python train.py --n_layer=12 --n_experts=40 --d_shared_expert=0 --normalize_top_k=true --routed_scale=1.73 --balance_loss=0.00208 --balance_bias=false --init_std_router=0.017 --vocab_size=1279 --tie_embeddings=true --optimizer="soap_variant"
Below are experts of layer 7 (counted from 0) of a mixture-of-experts language model. Rows are named router (the router's row for the expert), down (a neuron's output weights, with its number) and show model dimensions 0-159. Each number is 128 + 24 x the weight over its row's rms, rounded and kept within 0 to 255. Numbers have three digits each.
Before each expert's rows: "comes before" lists some tokens at least twice as common just after its tokens as in all text. This comes from a sample of Wikipedia text that the model never trained on. Tokens count by the router's weight.

# expert 2
comes before: "0", " |", "9", "1", "–", "8"
router:147118096115092148131134126130126159105159125137124109185145106105145138184155112105074142095090121123121126121126156153152113095115134105136162126139145109138078099105129109152159177114094141127087088119121112171152142146110100143104090142106125131176121132126111143170175149163161136127159146090099138158164151108137143107144137162129123119140098098134124109110108125100155160168141126094112088143148118133119113106124095125132165110139098130185108093094152150146134140136108164
down0:096102138096138130141122139131167084096134154118110104103105115097120137134119094124128126118157151153110100140119151089131135137137133090073134153107102134116152162104095171096124104092131095101148106144173130090105116138144102094127162173111159106114080157135138104086160094132140116124172122090114151110110158146104134160141158139103165136126175128120141159129152112094137126106104148139119121110079145121138099095158153105119100167165092152133144089156118096130092129139120138

# expert 26
comes before: "9", "8", "0", "7", "6", "5"
router:094123123113155144135151123121168151128125130126090132141121097103141089098118147141127090098133106129129122138092139136137115112120117149096070117111142128137135144113124120165143128132146131130096110166168122144094134137144162125115099133136116129124117099138110154144215104128115143151149106092092128187149155093118152106175151146150151116140092116103132118110118107091102128187143113091105059153136146118176114148141115145127130120166139102144130150144149094067143095158104103
down0:145097110098134076161096128102148094048124161164126155151129118118154097109159133145155169110149108173094147150145147107123143144137126113140157083180108139148141118107098124105108087164116131167090092138125116132079146152142122126131164106130121111124192151105088145168136106120126122120094154121117095122096148108096101110111081181137103096139133138145119124146161121123148109096150105151136138120131104147132116118156142121153114147101141120119137142140119162093123137133106129

# expert 16
comes before: "t", "n", "m", "g", "s", "v"
router:143109124136083104114159120132094118112162110100095106134133184123131108157143155165124126177105139144093158150124107119169075109133101115122163129130114096120122125156186130124142134137110123089098125140160088116170084138158124149133105110110141111179113149122102117125157152142136160138099147108126113156140143172101170098145107146127145100118102141128089157129180086126110111135117126088157129115148137072133105149136099110127142087143145123100102149126170130155155101112142155
down0:112150095149101116151137077079112128132069135136137104156148114142160141108145114117121198144117127140141178122150135132102117119091144124100098138160138177124133089133149075118125131144157066182149128162111140130133091128134124145120067129109118142147151158160073141142149114119145139135093108165123145116128110157127095125155125120182124123127136128153153084131126108114159126102144140122110125114109138103168130152163109127112135130139097118120131133133148178146133088154142082

# expert 34
comes before: "0", " |", ".", "5", "3", "4"
router:132090088107135122150087104120132156136134148100156117164109112124143132160170161127127140142081093076113128165122169158151109129134096133128127143129176116125114133141114110143086139140064147140150060129135111106175137090121122132142096136112116142166115136145106138118159084131149128168139133099079118131133128067132152103122125096123130115130122121139127153166086127092120144153134151082120129155102163144141136115147071138114140154154124167148143098115124142143153117137080125
down0:117125130127104087131099113071124154143140095111133146151127129159068183124149147137121086109128070080116117137120098169129137142124111137119124166143103133102101138108127147093129108146117143159151125153145157170149139141126107127121119121148149119117136151149147104179083119166118142147131140141115080144121101122119112180168125146147120105126153133116112120153141160158105132115124109096135127122125123181090105119128097105072131131092129163173123083124165126130083150122101179

# expert 24
comes before: " of", ",", " in", " and", ".", "s"
router:172114117085152139138120176102140126137121110135167114154123157152145127107131105153147129125102076136129120134148132142176107129088114167105127119133144126136110095143157163202155142113108113121087121132148089130147176136143127124079137143164153098142112106131126107128130100149162115145160124116134163132078147104103125153127135112162146128120124124127139149111119117093188077120089128115133097146141153095134135123146102175180152123140132089113083094133126119087135104117148086
down0:119152104143118140119114135125117095174090126110140085095150139080131164100116117161133150162140140154144107133163136164109103106084117099125135117096129113135123098113146087130151084157142100100136096128127103125137116074102076135142094131145161128166172135136146142163142118117145125137162116114146114131106121104157121098165088157142094131120117107070188164136102147124118154117145112108126158126129112137138120134156087130127154154128137168143102168109116093093146179156122142

# expert 32
comes before: "1", "2", "3", "4", "istrict", "et"
router:101119127102145108186124149081089190080120130072146108142123155127184133178178101144107123100078106115084137120110141147126117104124124080140131092120182116121131095126130088117100127149140109127128129096130113156171142132125123130131102179106109088121151125091129152121146108153117127142102121105133143131125127149136114118133126146131100125127133138153119128129173089069123120144098121066118148171125146126090158142115128142162120098094103122110104126126137156143153134130122122
down0:092111098121110169099111159114122131129099122155101151156100105150159158096142116116136099174129110143103111151110135152098104082130159128146138141138107094126166077106158156147131151099108150124133155136137115145127104155158126134153149121130126117152188147136103066145138124128149146172125136132128140163114173126126123142088100147094089119101124099172145103137117121078134122092115132105137105120071135126149110151156171130141123172147133157146108155105139103107130169128138075

# expert 27
comes before: "1", "2", "3", "4", "0", "5"
router:103151115117125098120106130105109158102079124093140110150102163102126062155136115141091142127142095086091127108144147118130154072137149139145127108141150125143130162109123117163121151141111108117148106144128073101137128130108159113123104135132157124104158140109145155089141138146149100152129106146106134132099176160090098131129114167076147141154099110126119136115157116081095093129110125123080104135125125098138106140142140113107147138116081121057118119151140142112125101109060146
down0:150086121114127154101137119093162099173113116100116110159138096157108114126123134110104147134070102127092119140152115148151123162113125135110164129171077107139088122111109174106130116151090115153096106130107191140177132117118153115131115164072107136114082129120084137130141093127164142166126132104089170145126140111132109115125113107152104131092135197105143122117093114125121136144126087125086136131128131125103140144067115129125135164128085161122124144102124116134125115132126138

# expert 39
comes before: "a", "i", "ia", "o", "an", "y"
router:105173103114159123131130128103113151088126110102134143127068171117138110116162166104123101142102101110127134147141128134138132137128143101104131176112107129099089149123110155191151142141109079150121140115158105137136184113142141119107134154157125121167103088122127098139117113142101157131091137154082104140163147084159097075147130121112123131161115090138149156087121112084128096135117143107100131087156089105123130153152136135183147137108103106154117135116146145137133085103135120
down0:140140071147116077103149102132118107095131153171095112108115152130114146131084141145136105074137162132138125106111147088126098147146159109129128135106141065137138119144098143154122103147131099112099118154139158101090124121121129157160132128103149133143103130087152119144118137133148147075131122118100147103141160157125093121118096072164135113188116118141119125161127144156179141132135101116129148101121158117150108179118111174164091158141151136139168150104149144117153110099128104

# expert 11
comes before: " to", " the", " in", " by", " a", " on"
router:160083125076165127135130111099125137154127087122124089101192115114155121109116117077150135144119108126071159151144117104134134096134119110139138147147141100138135133116110130180153114137092157127169115111161115145093140110146126139129123163120135158165132165121123146109120108175120131129149106142134124172125134108126122122123094148110118089084092117114169158133099111109144087118132048126135108134134153130149158177122097138153173156119089143137105127129157161113132101150102113
down0:124135146144132145094131155134130108098124130144099145150134095191102136150141142183139143117142179152116137178122118079129110112121076116118112122102137108114103110129085116143068154134121143137145124078136128120117126135120102172158123143160132148153139127131106153127121110157112119117133142144157116158132076095147161130091105149147125101116125090149155113192115076167114135073124130120120105128138135090120168168158109147150115103132143121107131143130117112107124166081083146

# expert 15
comes before: " was", " is", " the", " he", " had", " a"
router:165134146084094109116139142119135155118167094158147116141130137122129150141173118154099143118094115155094152137146162154146103110131106132144157104138104103149114152119143108130136121116044087133161109136111096122097119122100068125100123147146157121099099120126109120149154135147120154121093086148106123119139150124095168128131119127134072076084114127137115113121108123132119117144112132083140121152137145097208117170101121126126118134127095154110075155152109105125140165122099120
down0:111133147154134209153072150152133115133123147145110162135151156122135124165093117112119117130115150149098132108138098088150101148132150109122156156122176133168116106179119194166122151159111148152133113157117159176115127133111112126087128132111133153106166135092141144092160102141126182152103154112122169125118158129109140105142119126134134110121093110110129147131150144135134131128139131137147126130120148120128153110147080159163136125161157118120107151168110125083107127093178172

# expert 21
comes before: "|", "-", "==", "===", "The", "|---|---|---|---"
router:134142137103122103102131123086097142100124106131097097172131112140101127160132148126114114099133155121114113120061126085131120112099099136091127109143163129154136102122136174151135140115111125141122130108090121127147124109130098130148130133151136141118151056119092179161134117144114133149098171084144166140109140101088095115119111153074098132120099119113181139125151146134127113086106119105126134118167083115124132120072092096174134167145120134100152111087156123117150106161127122
down0:115147119102143178149160161089108118136077106140105145136125152141099142123132145141149072151137095084114110101082181113118180152115117154176139158134116123142162153145063145136150149106135101105092119142146151111098108151138135158122143117130156101145133166164138108135109081147129122141137141137189150094105138068126113147143154135109151069127140126130101134124149116137110113129106115110153110117104137129140129144148112140149105132106122103123120105174091142135116150101168107

# expert 35
comes before: " the", ":", " ", " a", " M", " his"
router:177077101109134129195143155131129173131101124149105124089145118115110103130129079126086110113150139109131151145127111134140131068144144132144120164130146090132107136144134127113143084110110153105139166086154114126136163108123123140074134094094161115134101110116131128107123124130086174160084133113113143182114146125124108120113087165126124092143100133100173131115113126103163128122112103096104090125113136142089147138122088112147161162157094146118094118152150148125148116144100125
down0:108122131114119149111177164147120132108126160098112118131115147147148128118135121147122165161123103162192163056139128148083097143078105182135100133144110123114055150114142128137118127078130104101111109125152108125115088132162151135083146099113158126139140110123119103125170124117123179135110130138164117087149110104132111142117121157102128113122134130097108135108134163152098098127109114128160128135092098150122113119104135125129147136171105152119146091173109149110166114091154116

# expert 17
comes before: ",", " of", "s", "\n", " and", " in"
router:159134105088136160167137142090093128096126080135154133125159160123149137110125095170127164143119114150130134137151143199158115099110126126118133130113161097141107122132110125147137111123113081100134138118152083111148144154141121129117155110157126116168088113146107107086121110168141142115137144085151130178103134123082123135147122129124144166109089090113145106113110120131179068151106127103152119160137100099139134137151111110108147148106112112109084103095144136079166158101122110
down0:159141140101079086131139143109112111111096138141092105122117146082074141142178104098118112089120143093120121135165128097147111157131133146129144121127142128091155103113112134118136146126078143174129134157137164151111079117173139138137156158132143112130135119111104101127137143096142121116181095131111158158157118137103152113155136191185135136114128153137089152135065143109137122126188112120084126117129083159111122136127141151170151159101143131115096115150135140142127128137138136

# expert 37
comes before: "ed", "ing", "er", "s", "es", "ation"
router:150133123089159190132144128108191126096105154107116096148123148086111143116083127111126115156144131097143098139173149134157122131109103089115118139132103097172118114152127154157165146105118089104086099140093099157148185135128127145119111144129139132140134166089140111125092130139154151145115138142112112163116158130112081123124113106098123146144118111090104129101116132118129102146102106084134103161124117077191122109131141130150197123141116108141136152137118103108131114159117108
down0:135103074142150124113114164080112126144157124110182165110127119157105114137121116135098138149155169153136130115133121109104142134134112157159116118107184147112119149086135107077138169107105136121086127122132113148163133134137165129117122148127132157112115157119151142129107133107110094087136126124103079099130102127120103161116084097139113156123133138106121120161137177135143120103132113150125060139114140137143148205119109149095089119107108170082114150142115135129184129148101133

# expert 9
comes before: ",", " |", " (", "\n", "'s", " and"
router:135087123111154120124134118086088120132127114143150115154117154099126116114150143145149155123176109141139128136138125140159092093129123127103154108146130080117070107097138155138155140087118116117139130132139062144133183128115114116137112151131153121174120103131106109122139144173119112131139127100131114182118138107110177097157133109164103104100101111144177130148119119122158077159095135102113116128137159115156123167110137064162123144150078155152077113096121125133107098122143151
down0:145137150095105133109127132151153142150149127105126129138150136069137135125125168167160114157183153135104140151111104122158187154129150143126176130137123113141147113078111144132099157111139165132092138119125163112091119135136114180119140148130125119075117162112125122148140112106147149118126135157162071099099119145111142109149129116116107157165138129143079147108144142078133136154098114133090088145107111147124112121139108109163072132140135096155122184162131133142131140173152171

# expert 22
comes before: " |", "A", ")", "C", ";", "S"
router:139125100123113104129148116106113162110138102112169120186120138130105104133166098114139168148122151127148131154149168150156126089138124071162162121097171141146102094112116125144111111102115067120141087165111128118141130119152106164118138134116159141176085111120101177106145104158140123123146160067116126170118163124099134075086133115113116137173081116102119155120112131109145127151095148133153137159129136135139106110165113124117172161122121091137133105123140127137138143131094141
down0:120111119139133121113128136168126146153171116166155120179143145094106131123122163127112134146139107162110117089125127112109148089132093113116116111131123087148129133148103143111132133110134117139105118127105150126132089153132110081099110086093073137102097198149147120133122118160101139109132143102125138119097143125124107119147139135133136132110160150068106118092119108102096133163122139136069127134116121200143181081126182107116124116142117132127125130190116112153165137112136077

# expert 5
comes before: " of", ",", " in", " to", " and", "."
router:141052140098124144144121134105116138142137112172149099129117137106151156131124091135140143138109055085091124160147164122156123111138100083111169143129149109135100108121129105175123143095138143137128090154175108140098162105141158118121120159154120113135117141116124160109117108135144153159168127134108120074109123138131164142073108130138129098132109143115178128136130126116156139152114117138131130129147188107144113125069102139151149128142085133132128146090175140150146108107085124
down0:168119136119117104103107081148141134092148081158116146126129128109120131146126118139121141154065131153116116120133119122148133095141152113117101125141124082141153130111173156119115144120173161133118099154115161131101126103127176095091149102147129189159086109128128183104157129101173130128108106147105155151187131118118144120137111097148129131101120129130101140169096122136152124135090088108164112104141134105129145115117127101077117106103148091137129086148180119144085132114132093

# expert 8
comes before: " The", " He", "-", " In", "==", " It"
router:115121079104110090161127120141145138119131127156117126117116140095131108134124129160133130132119139142100129127153129093116099085114119172131141129119195134160065134113136148108114113126101103119118127129106123139141139143117116120151150173124096087154103130121147107127153121137102147176167128066095163158132135140142136041114132153173092104116136125138126116091126093134123090131113153111148107110116148128141128174131113179109161138164139135149090144113181151107143143083091125
down0:163103142150151154102117114141103151096146110125159152112115152137143126106131146095108093139140154115136127111084125089164150096138168143112128119133138131145147114123138154149144104159118125116129112090103101152107154107161128158123101120115057102102177162147093086135118122117153151132109140167116149126087156109143157159111128110137133110088143150142173091152149117093157096127115088122104129142135141140140144110088130068096094124107137084108074150155164134155110111143127164